Weights of a small mixture-of-experts language model, trained from scratch on English Wikipedia: vocabulary 6482, a variant of SOAP for the experts.
Below are experts of layer 7 (counted from 0) of a mixture-of-experts language model. Rows are named router (the router's row for the expert), gate (a neuron's input weights, with its number), up (a neuron's input weights, with its number) and show model dimensions 0-159. Each number is 128 + 24 x the weight over its row's rms, rounded and kept within 0 to 255. Numbers have three digits each.
Before each expert's rows: "gets" lists some tokens that make up at least twice as much of what it gets as of all text. This comes from a sample of Wikipedia text that the model never trained on. Tokens count by the router's weight.

# expert 2
gets: "0", "9", "8", "5", "7", "6"
router:135115096175125124123125097147085134128138133151152120087105123132133114116114108103101106103155060127116111150139140127130157116156129139071116162125137161100129123139115134094152119092122143169151097117064174154136107128130139150159118095119145129118118140105127150087083103123104135107110143109134138111109141105112183161162128143148105105122155090129134125126157145135143138099079139102155171119137155132163079144114072140135145117072132105159124121103181119129087107112114125
gate17:124139055120164134148096151094074155142156123121146118121141111136127138129104143117099130125127099100097136171146151103099104174134133132140150096100064129150116137145122119130114183167132124122152154107059161099100122150095122125142062155154086141125152099160103125093130118122108106104125123163137134149107125128119133165149143115143136117127088154144115137112164122108120149090091109150122158127106119121138131133192117119112114118093151167119099157105114136119140100126129147
up17:100107160146106129167115163144135132113119163121125142169160143152148116133143099114085151168153140147106116127109143083160108099093084114109158136146111139143132155132133135120114126073126101159114149131124086137101113126141103112109113080096112141134104131124134138158139099150116141124150130161143143150104134118117144086097098148116130116129122161166161100106163131135135140133116131116151149122137161112093181187099143137160103178099134135140154132170141180178147060139144119
gate18:183150100128147122173142101141141144101115123120121127112129130117126153192149124146118122077123134132138142128148124133135152111133114089117087112104127142140118122106069128175142099121104102138139101167164151090158144124101150140164108129173129092088085140099100196105131086095065131113147131169153117147149128121124111150125167091114112147145138157117114106145125157179125156111150111103134122140091108131166151135114131136143134105132132142130122102092121117087119113113118078
up18:166113093145119101131148175123140126123140108148111086085137138112130153137160139085085058135114085105169139137150120128127106138110122135069153135145133144157089131144112128111143185123134131121122088148107121120136135103103068137148131145154108113145121140084090139130166120098115129113126176079116103132114138123157089109149135161129119102099130108126118145163151116082141122164163170093141082131144121129109112137153110104139107157129109112112075122115138101116158126099132108
gate19:151170143103111105142096135161126141110123157141126107124160133136142124128146122133126112122165125134122157138075113140107154155075166109095105139074120150090191136096104096148155137114099095099147116151128120099165165119177142132127149082136116100123125106114132109168153150140113139132127120191158120120124123110096135135154118167151147143116117106159116117124148160156155122148130112106117125162077163083085147097107124103170121124078156088123156132136123115118143158146121106
up19:131146144152141179093165120152114136127156121133203086122151159101141176094146123125167112169119147175186086100136126146121134150111145117117138102100085131176162104114149120118104149114129168135110108144130157139108136060108158144121134147145135081138124125132149123112096116161130111124173126144107111112144169134130116129128118104123119141123141137143150126143128121098099170113120113103168098140095089110094116152147148125112162147187139123105134126110132120128132079111139157
gate20:144122118135108128168135118157125159128091118125110117119101100141171118123136073130167131165131165176144116125120112177130127149131124120093126118085169100116105116125129096141121164158132149097121170090164127128146140106159169123130111047103119145120067097118118136091135132134150147091157115111120158099129106120109156108126115158120167087103115138111149137131138109119136068152133155098124123108139136124109110103153122133110142148138130123141162092101138141061116148121119179
up20:115147119152103136168140152148130105168123124092093134147133173086116094132122098142154144106145156079125112089107111108116093118083115106097084170160100128146144133125113122138152131143124151103082134145118166129141113117098115162152103102068119157110132107156106107112180123078081120139116099101098133143125122121158148165122132126106104128169105138148139108137103118137122072107090137053130112131105150127133118125107133151103144142119144153104139130110118119091091137128103155
gate21:120167098133103110153114089120153136138113094118129105110125094141120114141157115137107124165144160123126102129129137104135124098144163122079104105117160163129169133153169129171091139151113104084163157107137136141157127124138159096172133138095145095103129129126144174135106134106110109127118098082100132155145114142131090137102132107143150130136111133160138126122108115120154173133160150086099142138124119084084111136161140129143059111123074157177166113113153169129128097119147167
up21:134110112148102150142119091116154114145104093087107106139149132176166172109157101166136098164123106123083137154140104126156145098131149145074140105093129126067146108139133120077063141136086108102108151138133136109116141132134161162137128141144146101108113137169117136130139121136108111118125114088100106092138132132125147151139075119124141132150134101101173138102150122125149177129151127142125160084149151132094119153120110113125062119073123149157126122127141166116117129132127154
gate22:137151137128123139136141088112090179106093119154178171137100116140149145119094095101107107128078116109091108099180128108111120161144168114127165122131141142128141126098124115131086088141118122117147111114132094112135136116146164138164137106137150184139135135076101165135131133098130140106130079140094137168168116144128133135100128119124081092159159124161064082133150119106137153124123083122102124115112145160119144120132138166122121134073112138133147114116144179131118112122122140
up22:093133147164116141094144124165096145092100139126125138117151153155072151106107091158149158162144113130163130073150116111119158150112088094092136110112134117145134122129096139125153111142151135171144134123130153135107114124155158116141159132110115127135126107123187146144138170137139097131140122157117120095086068169078124127150140129113160142130110102136161104132141169094132092125084127127116115130141128144125165105135099123167153133156110158125173147151096108105126154115135060
gate23:133133176148108129099146139118162126111131120111113103182110102148115115121126090112151160122102178088173141150154108124137117093159156123118131099147138144141129166070129142099130142112148168163125120125143125116093132123095138149129101142113196167122124097113164100138135110061133144129099140156102125129140120151139108181139126116149093140140098115142126147115108147134089156125092116129062132146115108109160115130123087090154152166128097140133125115088163120119146106147096110
up23:078139127112125117162097176155096144147118123157175105116155129127111139137161161133127110128153108155145143147138097131116119144122098120071101118106158114108149127130145124146145171148173127122116089129113102141131127071094142140124104108165086116106152141160122134130140106135131091174167087131143142149143154104139126105097113121081133116186112163098117133090078125147155131100120117136117126112131163086098143145125182117112139076156141124150090139141086130155107125119149119
gate24:138086098058156130109103105181136145141124086179188088145095104114129126109116129107177127124132152138118168128124141127136110106108125155090122161134143119157098118095123136093122103112144113134145108105164117143097133104094101148138119116109108105148139106089111126126118120171139117094171149112153104174131113099148122131136140105093133118066145126133134097153137107132141133155128142124126143146099106172127136126108079137153194090136151132135118156143151104090138153139151114
up24:137104077141087145127143176093107092144161159112095133084147155132149125125115180124123089103122123145124125099162098118130106146149131112143120096106120126136131123174111109160128144100090186114088123134120140159174152109129149110116144146150086127098116133131146120128125154111119121143133144179107154093148150143088142117091125126144099164117115153169140161102159114108121083089135130084126091083165181145149145096152148167121104135133119115105117106151109148143143141128128118
gate25:088098131111115137137130122152130104090126143108098131113092150091097085181125153128127153118180107145092115117100108099083149137100176119097151162142145147121100082114103160100079121148098141154139159187134121113119136148124173134125119129135113102112153128138122142118134136113072126102133120120120124151115132140135135152092175139126083122113103102107145115097149093115143132130107070117130143147152126115137134115164156074124118127102118152164180102137086114161127135157110135
up25:102111135105106127134143131132162085122137114162158136182126106128159097120138106146110178134142127107105144161121103135111143141105141123146139133145132164101069125147117114163064114136092139158111117128132135114164141126142116117115112174139102125090075116148093129138129136125108120117155161144128131146156068155132113153092175147101116127120086098140123114176074156143109135141146141160160131124114141098135118129156132107167133105113098135181162127090143174106149139153174120
gate26:097114159171116157094131126126133099110142161141095127123163162151105149123096176078111130137119121147095143118101141178107138133129140164133103199123140146137127090089113155136165142072124111128168125113125159126080145130107112137153120141114097089141155076111150155145125129192113130130142131152135151111149114142118113146119182131148100125113129091110112136155154163159124161118146170153175115171150148105104111121116131144114141128124167098133120138120162167110127130120118119
up26:122089128122121116098169162144146115123128092107194168178134162078118093176168122138150132104119176097152155155153110129123142134098134119091167082143122154110155129120119125127133118133153141138108147158133088108138133128128150126147142122146142162102101147153093106158147156114099121148158139130182072160125120130146100142130081135096166178128115116116138142126169123115154115142123131080068139097123113093151132128132124110150119122162148159123095146130129121143111130146125119
gate27:125185098161106146114130118137172142130107147163069115106132092171116133115067133129108119124098106153126121113149127129134143129113124155148118160116144143138123145144096109121097126123153065130112117159124072123116154119104098131152166085108160138142108092107107108115133148090103148120093125160112170141102122072121134128129118125113163125141153123122111147123135109103195100151076104119150107142124133130160124156119133124140114118180137071148109121107143101119080151127150143
up27:114127093122141096125137114141142140119144154147142110128109131120113118161143107136174130125115141104094163147172136120085120084120122099159148108093105111079144096109175093120142139085113176135162162125152133144112139098117141150152117155152167143145179135123110110139153160170102128130162161102137118140127153132122090147112093089150136150143108133133114088124127132144127104078139162173101123113166153098122116139096134124128101136087139086083079141081128097132117123105097155
gate28:097145143170113093137136120156094074099147087088156085124149120113091140097133118122117141137127106120127091156131110135114125156090147111096137115165118126121151093127134097080116089111133140130128127125090114110117134119159113086143096109112143116142157146133160120130138105116128117142111146140128117161115091118128135159120080143094132109123058130067100088136127178161120160152136113102130125121127161134158097116127062122163101140121109147147150173098151160106113113121113095
up28:136105127137103154102126110084177126097155160165095158149092151146149157128086069126124126109110108139136161108121148140178145119140141127155124152114166163145160157126133098132138141122080141154118087103175097133134152123118167139163123176118142114147131127093162118141104122126093137104151161149105166129133135128139130114121085070088151141121125149152137113127140076127127126096142123151131145119137126093137137143154178169119146168113136107117072093131121119158112136135097135
gate29:125134145164135148117159160132135117104116083123128120092070111139130160160162117088113124133161152139152119118107138096133146083115101146148125150165127184158146116116140111129138099153160122129142132099133143151087102155121138100149194134112142131095133114119122149148116136146115127120097066057116098132123093170148126109140118172118110150121108132121157149137137151175093098108135094126207119147108164113150138146126115095111115157139111130107158157139137131115100110137116136
up29:137160145140137129126097139149118149127159120118135096145124148141161090149154134146109125094125154119144184145085129118111174088139099139118134128135095089158092135090119135137167193130106169092132152115064105081115112155140149108113138116134128119120165141118063136131106205111108109127133107107099138139124155135151191150154104130143105104162124114102111117158086164144162106129143137123151130121138128100124143134088142125125115131152110150148118140103131090143118112099136105
gate30:143123073103143123149117140114120137111137139152167182104156092153130155091130148098115114152125074109180116099068089171173120146136137148136122127086174150132149113148112108173110108109115138120133171124114091126139139144126130087136129138113152125143088149104125135079138114129128100150106066135141149137140090113144145109081143123123094143105112149129116116162134126124126138130103151082131133163114137162155126108143083132120092114135114127136165112109102101111147175148094152
up30:150117120078155152190097130127139181099139117134190131108102125130104127122093118096131114151084125117128144163110121148118124167095153132095144106113169104118122146091117149164121118145162133099107164104100118141157150103147122162125151130136127111120129112113180103133125103126126108116132142102084167113149124082140151123108165086154176115124101116151085124140147147127139125156113112109155153123107098129145142085105116156118129145132130151189170160132127138092156146151088112

# expert 0
gets: " the", ",", " and", " of", ".", " in"
router:145140134133102134136156109097135080121125115144129145117118146146103203120121171143132090182126184118118148144097137108141094130150135160125121151130165113135117121104114132143141123187114111098156147150091097132120169079114108106132108159131077133082142132132099127142190155145151138129093113156152098115128159116136167086079119115118112134150126122142137145149150140124141122134142131130106160187107083119128105135150120106130096138119138123132140071094080133143119097130117148
gate14:126115108105092115171152093154146076115124130125112113105162129116142131112088148138127145127115153126146087147148163137224154167133121127145121185137158145129157107154148125110185121085112139133091106107155102155130116094160134191150105120148096133106119124159134089087136098100152157126139128147110108121117158153148158138140138153112094122109146109127141166149113122121125094138107135119118118091142130140134125158123145109126174158121128153122126113112179118112108082115145147
up14:101105124078141107130158138127155111129123095122118103144150146166132133116173149143102101121091115148123093140146141107157126086143121122091217167102134104149109116143116135185116125148121143149080085140147137092119102195140146132150123106134132134142135154173145102096124111117117128116110162139127146124091114156113151137142137140116149096163126152119126144155145146094110113148128112133116098136088110130125150092083155113095143139149083159101165156158145141170104116107149127
gate15:109114086165147136095129113134145084125099120119108085128152135148178168102093121129079099131157146120147092128165154130124076101132172095119162136112149117117115092148115141138160136170127187060136132101124098133117156126129154109147157109173130139150142121136129155141123120121140090109113081108130167110149146119168158120140098105178127128141155115152106137170105087114108113133124127143140137119135106117132096183105104128111145116083137106135143098155131106124137117128131162
up15:127119103125132131145113105140147104109106122114115145136147134168092157128091145118134111108128136114155112129136180148118157149157130150134154132098150112128162114164105149171143146130128104103144116128135143143158133100111106097120154122152119141132136102132104121121161107120162114118119081096175189129148105092113142126131136139154151128132131139109124195115141093158140111086171126110109120132126096033151097145147141100163107154084200104138119144156101112092114126111121162
gate16:165150123153105135166109155159126127089137159162147120165115127147138064129117111124151127118110116110132117135134124130129071156131136140129128116132148135133156113088128110122155127122091169084122156156147133144147116072152093116133138134142092147084130118142135134142136157134125090161156157158131110100165146122159158080119135128150112156108134096135129117130132140171145110135101091087116165159108109189079158148151119149143129124092108128105080111114136129150130145111204145
up16:116134151119103098120124157100152152144131150137138135146154102129127091099125146132124137109116159148113109142167132097146128132147127138099145099172128133129121121160106122082096158079137124073112088144137130118123119124128101156131134164072110138085103096106116140132123150138159138138115110139108133126131122112089118128116104140120101123145119118159100143148124151172130110122109128154110136099158157208114154165128108184171138163108095089138129100043170147099141167114127108
gate17:109144121136123137144114184134140093131138167118103126121117131115139107118152132145132145113110105148078126124134120105094078106163094112167159093113128144149073136138113141138132125105120111132110108151127148102097128132122132118173124095143109093125077111130156096099121123119111146181171127140127150142106147109133165148091153118083162156103123087085135141115130160137083115172145157158176131106106129138146178144113120089142059135113152164108136134126139101118170141099140114
up17:116139074144133123093104125145137119145124147154149147118156201120099123086154152130114151055117147090146139101131119131115096132110142110129130101115138122144172114079088112132148122125119142133122143129090090121104115133142095130122162140146121126124150125105156123089082123131160127149110119128095079136108136094121105114101091152141137157124176153173109149117132134122127130126140119130119130150178146101116144143147102156080185165101154102186127152132130131098174150145105129
gate18:100146130152178110149095127161129157133122123131107128098098079111097155139105128142099141207142116139122126144138149101132116108141127124132149153117157122169115130097127100130164153154146100082112115116195077074164131121133134162105145078126126155107149107115113147104142111127146141123109117147100118187115115108128149088115163119123103128115126118093126140112162163140137131124157167144143119178153154153144123121096130126141112123146125155146146184166107132148144111163090114
up18:133105114132142153120123083135123130164083132128096100142162174195123125141147113148144128140124115097130132180133105142097116080135144166108149148129112123119112148163106137132146162099124144120139089188105105133092136083138123096117118144131160117093145089133110097122148122147106108176186156178095136108135139137146134141079137121156143093126128130074161126066137136139079128136175135153088131109149126109111135103144101155139112111124151129142156124111125105130127134117138141
gate19:142142102146158134084097122091119128123101146156136150142118086118146114161140144126111127192121149097109126150106118145111134157144138159167102120113099094155076173111132122118115125102135113122131132090165128172089143107133129094119112167120103148075144109125179113165154160171124120110111114151104085137139148124137093083131134121103123092117130101115126135128126092156087082133135132101163123126130171154108118119116150111134129139083136096131118072129159114167091152122144106
up19:087128127116116111124141117098139144086072104110157149127138151130113102127114108149149170164133121144141107128066128152126146136089087147137123133129096113134093167156140122122125135123166180165075149120128105115113123148088135151112112106149120081098129120111105106131127097102152080117138126149149116148128165087142114099148130186121127140135124117124159126090191129155141148167133133102102124157114126141145122105113098098149065120147094115134103091120163159156106156132121136
gate20:149109128127109147114136113097113110115117133131115121161137150124149106125117109146148142178109141127078141144108112107141120153140149141152134124115118126117150146106148124087102155128113139154089158117138133149101148166087143111130151134098133167072139122047127100105120065138148152101132090146146082116162133109139136181103131105142137154174162137162099123091133130093093147167111143139126155147131165131133142147124146098122105120143138146134133122124189170171120082090119095
up20:103122132113165122136133149112141110097157118138151151159103102143109129124114160083114137088160133116116110137164151164105109113140099101121118138140151122106132087165083125139104133117146098125191119126158134116138123139130170104121094120145102102117147092137137117115187168137102097130108148119121135110076148124106134119159159138125148141065128141059125130097126111156176150143149113126112123139145121087160111073170093128103102137107111142118139152104088103124140125165176136
gate21:130071086162119133102074127145164081146118102075134166117131105138146101101119108134119169136128112141124117164108141120137111127172142109102143128128138117162127104124116142150160180187112174137170129126114154041124131146137107105134131167170150143111167143110138102077135115131141100119126115123151143133103178140114121109072104115107141128148137113147126153119090161108117109184106132124105134125113144131140142092137154129114137157105153118136128144135131149135124098146109153
up21:157090094134176152154118110138171081115148108094068130090108125143138130114151096134118119166119132125139118122072105158144128123129109174147127128173113098121112143144128165111122100158146131111142138140085147146094110112161132132100142132160133102125112085116158159122161112161168154102158112116107106147129164135105106119085160135095114124127188151156128085099124147110127159198152126118123123127120133107172125121108118110141169112080121134140104123151106111136138102143115121
gate22:131113127130134132166106111123147110098141116150119111131117108146150107122128129085128103128138164081137107124103123137130134132179136139145119116133121114091096116122159122116110126157151142104080107164154166097144165118101145084134164142133115114116130087119128064164138123116130086094124162098133160131142112111097100214137105111115122111106145171125140145131110108173174134133083113127123097121143116136137091147198134129144106113133154146120195136141096143166136134153130140
up22:137132140104127107124153146126113146098126153151130096117173125158122104151117148093146110139116143072092129155121135127098114170115093103169108167128168151142145153141110145125147139147122091141111117112098136121134122115131098124128134089110144099151116105059097115148144162114190129139143177126087139139174146147109108174114097117147136063128116163109140134181084124139111079148141118114119164117127099116104125166165131101157113115121173132125142105128138120125111125132162168
gate23:164080136115110096129121116109096124116138101169150168087145117144070139133099154082133137129120135113143128118132087103124108096167130094138123164069133172137122115149109104105097123128143114139170144129102138186125124106168111153146147153169159113158126106136094136121150133144135105151116119113105101129090111122153096090120124175106117117084138125152152138086101141149116127130105145114163150179132131072118123169147136136097113113111164115126131149102134146160134116174151139
up23:117155114114089131112143106127151137166176146088143121117101101157136078170121112169135133133141134142143112138121126175153116130123136147118120079169136146107098175123127150146145130132080153106102127153145104083127147128100154158122139079110168111116157133137166112120114127164100146121125099135164112108139126122149163186131176174129157109096162124130092127169118134133153129130129130105129101102118103169155147076123095121142105089130172133079143122139154105112135113118100111
gate24:197127125185097082135168131075124106129116147131138125164076119111124129151136161100116152148182140103085125138097157136120099131171118154109117104130131163079142107120111128129124131112172130138157139114133074146149136116090108133112135118123100104130110101131133151152119136176126109121122169114125142058119132129121097146109111137112107185113124113140106130120100121113099145147094159173110183107138116150132123088095118110091150141131123127167098115114118148116124135116116138
up24:118136173122132117124183112093124093097153113132063111170102123112100122115134165148128140115115103149130141120099106113106132121155142108118143134126123123118123113146121167134184109112106167114119166087161122127117118164172116126120135147129160089121112096149121118124144148093153210134125132147136091133134146140125110106117140096143120162073119087136158130111088125095112159137103132161118188125117121154097140156096105126137107131137107129142122116137151102126111111152048137
gate25:121137162133125111101141100106088119115159135148138092117121099147093119113112104084150132150105138105127133095152126129115080131106093130131135205119149152150139125139138143069142133135108079110123100121168127140140108101128152125128132143118110125120100175116140133102153123106138131112100062155119133133110147116082170097107152124103117107143136151113148149080149149130118124098106123140120177127137170104091129174058147110170120140111087150110131123129146140134151090094108100
up25:131097122100131155143116126118129100129128118083140104131188138089107118118123110134117132112120116159137145133132125119152156118132117158107119128116104083140095153135118108170100111109144135187111151114110142116117122158158168096141105128154120142074147082159094135132116111142105111127167168090131113099129081126117063129119100132136151122119155135122108080098149122157151110153127134124153076147196112127128123044126113137152162097110129103175122133128116151117125142151144106
gate26:140156144130118081136151124107120120128111119156136138184141121130161095166123143108089093146126133113113131153101112117126070098168173169145104150163095135180183165130114126113152147103124152183132140123136125125152149186134150122136112124167145084137095121155144134117089137112141112126145099122116118169082094102120142121121116165110128160100150137118113197145152120117132074131106104135112134112127149165125132137124136136109098155110120089149156114142132162128154156114140112
up26:102132151109099128147137158092132110148159087147096120141105108109114075108114099131102119114131125110116118086130139075157157138112127097186133147073149134091106098140127114117097095110141125101099118099110115140107121125100080135129109102091102131125157154123147142127111146158117113149104141092126135105144159137108124137124129128146123098157153118152103097143108085129128098135142094151160112141125082091099105159104085091108166097147137172124121121142149174123169134177134169
gate27:112127128132092135158158144099101133131170127118125122150125112132136121124103136120157138131163074110138123122126132066108093112120141102100135122169137125135136165130128181089150136162181115132163155097173150127117140154128105123114136152082125118136134124124118117114123121105106135114093085104079171136120146154128176155107127154115074110139130160086126107171114123151148154130100105085157102150160104170122074117112128118099067118125148105099096148131116137123117119144153092
up27:120142133140159135138144099158168139122140130131141144153148132103103080147135114087102143151140118153143161178127086161114159145122141159118140100174075075122145089120106112173142153087111088142140058124129106141118161136160171134117124126127147138148133159164139132159138138117118125169126139148105136132087107137126042119094147094158149152134126155099135099128142131105118114117140159144130133135138145129116183125119137107125160126171121133162106115169154103128126117143107148

# expert 4
gets: " ", "\n", "1", " (", "2", "–"
router:109116130127150132129116187120133153159139131161137087152139114152140124146128113113105160165099143099143158103149107149098105105120117145145172162134107177161131121100142114114128164110126089138139135119175136132146126156103150173095138122152167119170121122148151121149098118176139138150176130126102131169147120165136087139140144148121130158107119143087113113126133132117127115182142106135134140146127177097120150151109135112119041110129121142101165158155140091125137138104156072
gate17:139124122138095131179132099144193142123092143101131105138139134139123091143111100105173106138146129136091130127145130084110120142138150136147133159076111178130142103141173135151130161116116097121117123160080104099127128100132126145080086176125120114127115122126128103128124098101083129137141106152123133109139113128173137155148085138095127124160099106164131152159147131156132119132123081113142128102126137096136108121140076068143185163132150109104152149127135095129116140098151080
up17:116161109099112158161114148104101182099178102109096143156119148175135126122163144129142103093134114140110143148173147108144075106096123130124144088177105121140116200113145135119143120175127135136119119150122153131105184122120172143183124153145129126091149131105101125131155159115177148129104132120128140130114145101133122117133150120138146152107158148123128160161127100073133094107101141110168137117124153160104142144120136150147087123122105163106122143137124110161143110154109168
gate18:134150149164136127125086114119109132150094092157097098147109127150117139127106106123109124145087142111109146087112071098148105116143137135096098173110081119149143113154117134086173123119054150161148105137169156141166110111160132130119095108124134110120132156110159113130147161145099093163122144138133090130137101118113127137143125135132102162136132100101130082084163171079120116080153092153132150122095115099139162128137127099121108134146114121132131118162129149171100112154111111
up18:151139084133169152116130149133088172142121139125125134133145133119132140111133091147138134104083109099117115127091091090131134143107165123126166116135120110069076143139074146113135120128095155160122153163155079127158081119103088097114158122137139125158121163093129105158145120133101144128183149123139140096146157120102087126112135128137134144103172135134118115140147145062104117148142136130139138116130139111141115131102151134130134128176136121119089117153129128078158084090072114
gate19:156094124142143101143094186178137105120139151129144112111140143143112187118176110158155143139139162071121130156091108119146121145118127108128177097149131142115088119121090099125112121123128159143142113119111137130115161120156089136096116136134160126116090157076121144172085134164159137148100114122087119121132109119143129151126129117136132156104166094113142121140137146095121126116167150163159108085142145143114086078148079163105134156122164127108116102131130108113118115169097116
up19:127119115121110146138109130104119127075157120144130153143135151175148110165130110115099116121126115123109110124097153129103126086144124132158119172107132117076095160170093139155168113079146137140132137127146110119123121155107118137107095152135129151124149129121114133125103135125125087153116162095078162121168142095143081156169109064101116131139151149186135108127069122087092118122147152112119130096124095130182142130069136133144136127099142092135130128159100134160115103149103115
gate20:115142151130101062152109080070080106140108122150127133137169130149132096091157111129120148141107136122137179169097163152101106114118163134133151101133114094124128101116126123156142097125114119144096156143160092094118152133108141128103134115130134095109113101109128166109119136129120185111145145090105101191148156155099090082139141159148115132150138170126140114121130127121180155139140154144115142125129137106134159126138135138147118122159159150105119071086125148166115107122110108
up20:118094123109060109150152108103130125132119166149140154118115168155114139126107157147103154126139102179119131122131107177109120133103113123180126131101143105131095124090122140144129122123110132120131107114101134102112099160135124151112116116168173123181093116121139142146080069131154105142164145137084128153151140107120119081119126132123152128117106150140140152129099156138183155116116151095147111115093166151111185134146161086153090149151123105104165113089130153093136124108123127
gate21:151122140157087134119111146121136155170159136113094120094133149140122138104122075155108161117101120095124161123089102140147153151143118119133159133144129169159136090149129082116084170074112125101134123133123151117101140152116092137122147101126134118103172136115128135144108160157117123187160124140123057148136153124102170115155140173122160126102131111086127109109088133125163089131134156137145125135105127092104105100102101137112120129121120170100148093088139103121096117129094095
up21:139137151093110119115124115121117118145129181135142134158134073100096131126091123145142120132145116130082148139100085129084152107139133114078115143075143149109069143157085156125135106167092153138131133163081145114097131160131139160158135085148118110129124145123159160124134123117127116142134124115130137081108142141108121159155132087111086114138121156152134133124126148168128137146138141177126152115099188150120138158150148186076108155117092140107125123139093167136135146104134152
gate22:123132107140140150115148147147113126110106125165140118165147155125121112128157135139160128132123134160158132118115126147153099123116148095102145121127131163072137070130112113169100135120162119093109124165125107128117095104154119132127131067119117091142118159107146158078144130148118116158110082091109146138100129153144140139113107065098120112115072147118137119115171161136098125174098163118151130175105119102100144111124163094157142127121143168097154161149147119152081088140118096
up22:095147124128148142133136152155091116149096171109159140129136101129081150158156159129120135100127072125105078118123150140071083111121132122153133113106114140154143128148123140126149131139061144138068099179159138141137160145108118108131137160102143179101108093143153094140113112109107117148168123145144142135128116122135116111095126133100105145135083152124146165087124141084106116134110106125132119162139150124103106129142149120098148138092113052112177115126111153133119151121120104
gate23:160117205113081121123082109141157176146137103134129143105149107148119138087097108144153136127131119137145096122087141157107115132152130130141137093145122127117150110132150136115108159135155144147097124116120139173142157116128116111173118070126107112164120096091104156141135121129139120141122102156102167181168130097145118074139131121105142098147130130140150128144155161142085133200131124179111148158109124136124127094131126099161133127155149095138131164147131130110086142085138115
up23:137132076133133115132187146091123112131122175133114102111097165119137146159172162097082102104127124122114179178144114119131092087094125128129110186109128130135117115131130101132141081114128128113144117162140131090107114113121169143124136152129148157091163122131141107114127156130116148100133139148130118103115099163129169170126126138090071114090110125106132105116106129117154107052130140092160138097171112134132120146131131143106108112125138102104090080125124106112133104137159129
gate24:127149161135131087119147114122140114157114121095108114104095088109126141161176103116151124138173182124114149095084112154121119132150139114124139154165120153167172135126111158100149123132099107155096154148109151155130151138121120131154128117138163139110137116147137138130085106146139123102145098108087100158116088103107126141089168165103100166126117143110097124120093149106147120119109095122156151094126100149100150174139155137084115121146121172070136135124116168119098159172146100
up24:139190121131121125149146119123128126115167158162109162149119151114109109111146154123140154134105152112130145129135125116128158127205127103151115131095142098129160100103131097125110138138128117097140165144179172131152115097162132127095173133107087143121101165129115131084148134096146170159126195153130128095132126107095154145136102084129117100147141123157112105124111134158135128108145150133115064139135144116168108110125118133123122122147141078179105140137163144126084091100100130
gate25:143129138206092100127158091130115136150115141189118117104139115131174099087100090103155131112115108191147126164144116081133117119150107101160163133107157132151110158127113143114163133148143126102137134134145115112098142159106123138088115153131153129111138130131144075150136123108097106171153131138112149127133109129138123155097193158155138105143130154118148145119128142160128141179132155124116085141175113104119097134114117113138152140107156150121135123129091168129168139146175142
up25:129130152189119184155129076152116139116120210137095111092168143111125144117087164119118142105132118117129089166157127116120100128107130131118137107106128116140148158104123152149165127124121108133142153161151142140152126124132149156090144144147117145119116114146113117148108117116159119132097139159138157151112119115176089087109171134117148129104171150099124075078163095122160105139129132176159123107170125106158115109113139158100115115125134127118138143166134171148101123129093149
gate26:127124112143095126138152094135107152121136206111129095153138116136142135102096132090137135119150113156116096143120125121116124138082118144108122129180139107128126127124111145120139144157166103118105101125087122159138108104168108138137127168143125073137136120173118077138184095155134157139083143180119092164131125128144122124105117129142125114066112156070145106143126118144145182116147124119125138144127156107112102119145124153122094168146118138127175110148154100095093129076112132
up26:139120135165095151141137125159161098108095103165125126116163101093121092126142089146129162121142158099141154117104131105163187165123113064114113149086122131116143087130104104132112101143107106127102130112135133089150095110129125185115146131115118171109111126134131142148108125116130118170143145116150107151114146115129133185156129125104148122139144089133141139181107175117129124127143106139159107144151118112110164098100112131100128106111148096114128178120140179105161176122169164
gate27:181103103125160138139122141108125164130096135142133138152120066154082159163164137122140128153123124111155118142147111124102108143119142153161140138137137134141119114088128136120103103163085073147105123138146149131117100141171124140122161098128157094116139109133126122160124141141132125116121105132124096091144188163117131146105120114128087204108133155122114165125161148152042128157103116143142154115129124130093110148160168142129129124150157141095163111129155157127099094148115104
up27:110176146124100136122137144152114096157157101132097125121166142132151118104148149143099131115115119156103116096099131129125155179139150133146127100119127112101133134151102138108140142071139141111119127141107127135139143151117131128169105119149112133110112145089055122098126134111170138145135137135116140119120129104101102167162145150151153054118061088132153105095116120112158156130099141146114117174126146128118170102141084076153173137103109113156117127089136074120127141132166106
gate28:091137192077133112127164116102124127138137135177121102153134121128136168101147128084179135125110143108125133128146135143124119171126121118117149128118141140144109143109136121108134088142088152105158143142146138174131082093119090107104136137108078117157123115113140111207136130079094111145144115149120097171134082120158126124098140105120127140127126168101132090124111095156145127154119141153134168102167124104153158172112130165115123117133126122106104168114137129145171168105150116
up28:141114099176113144112162118127129167125120145126191160118128128149138117121063165149080152148141103120117097136111125134097140092124127122143121111145117116129122145115092152143097165133133125113099101130129127104143117127119121114152092116128135173120120128115149070058115143132160138124159122083107129141146164134112119098144107118153134091167122081177128133118130129100113135130158102112146114143095096167117129103141169061122134122145125139165165095144126145137085063121131141
gate29:153138177111148132132124078144136083125123137107122097146174135143118113107155139145179133116125108157117091140138013153140115141102144102102158099110102145116138094145133157119133107122120127109120112137128129098158192081154106138099094134162137166145137107154133085139106122112128125130104114102143130179107116150081111125097115106141105149141123136131115130129156155134147117150134096113109090159136138123128139147169101119131102165122119156079141121131156126091145125138117155
up29:147122101133127195127135105155136122104120112136117106137139164160142193134119049131131142137144131153102119101107118122164146151105113186103113116103117172154148153145148139143131108134175122119148138104122113145168158087119103135110118083162153133160140127122137148119136109108161102080104118177122104144067143109196129130128115176137158116128137139148131146126173138159124128154134134146107139112148152126113151124147132141125125141135107149083096129100123153138152149157121169
gate30:158120125121117097077099134106104144161123060146125103150158138103104109083104120117147154133108130146138149107111079168136131166121110112119166146141149162101115151148101162131093135181102128183168132129160139118132133136127137116128153076120133137129128112134141110156119091173112139134150174103113125151122158103088082125103136104097152160139104133112127157105088164119141158150163111134133143117098087096136113159126135144120142125085131139119154121136112142112091133191135119
up30:086132124114083136104140152173131142174109089109112109157119100092099122108129121119147108225097127133139123120163147064162084113122123101135108115105153142149121129142130140137139111140114129109153147154165130137130166148133150121149113092090113136078164131120149123109131090146139137160135109104140097137109140138097162118108115093119137131082126154117140165097186163076101127147110110103121106136137170144145116094107124092107096149108135134141135136103142143125117153123134140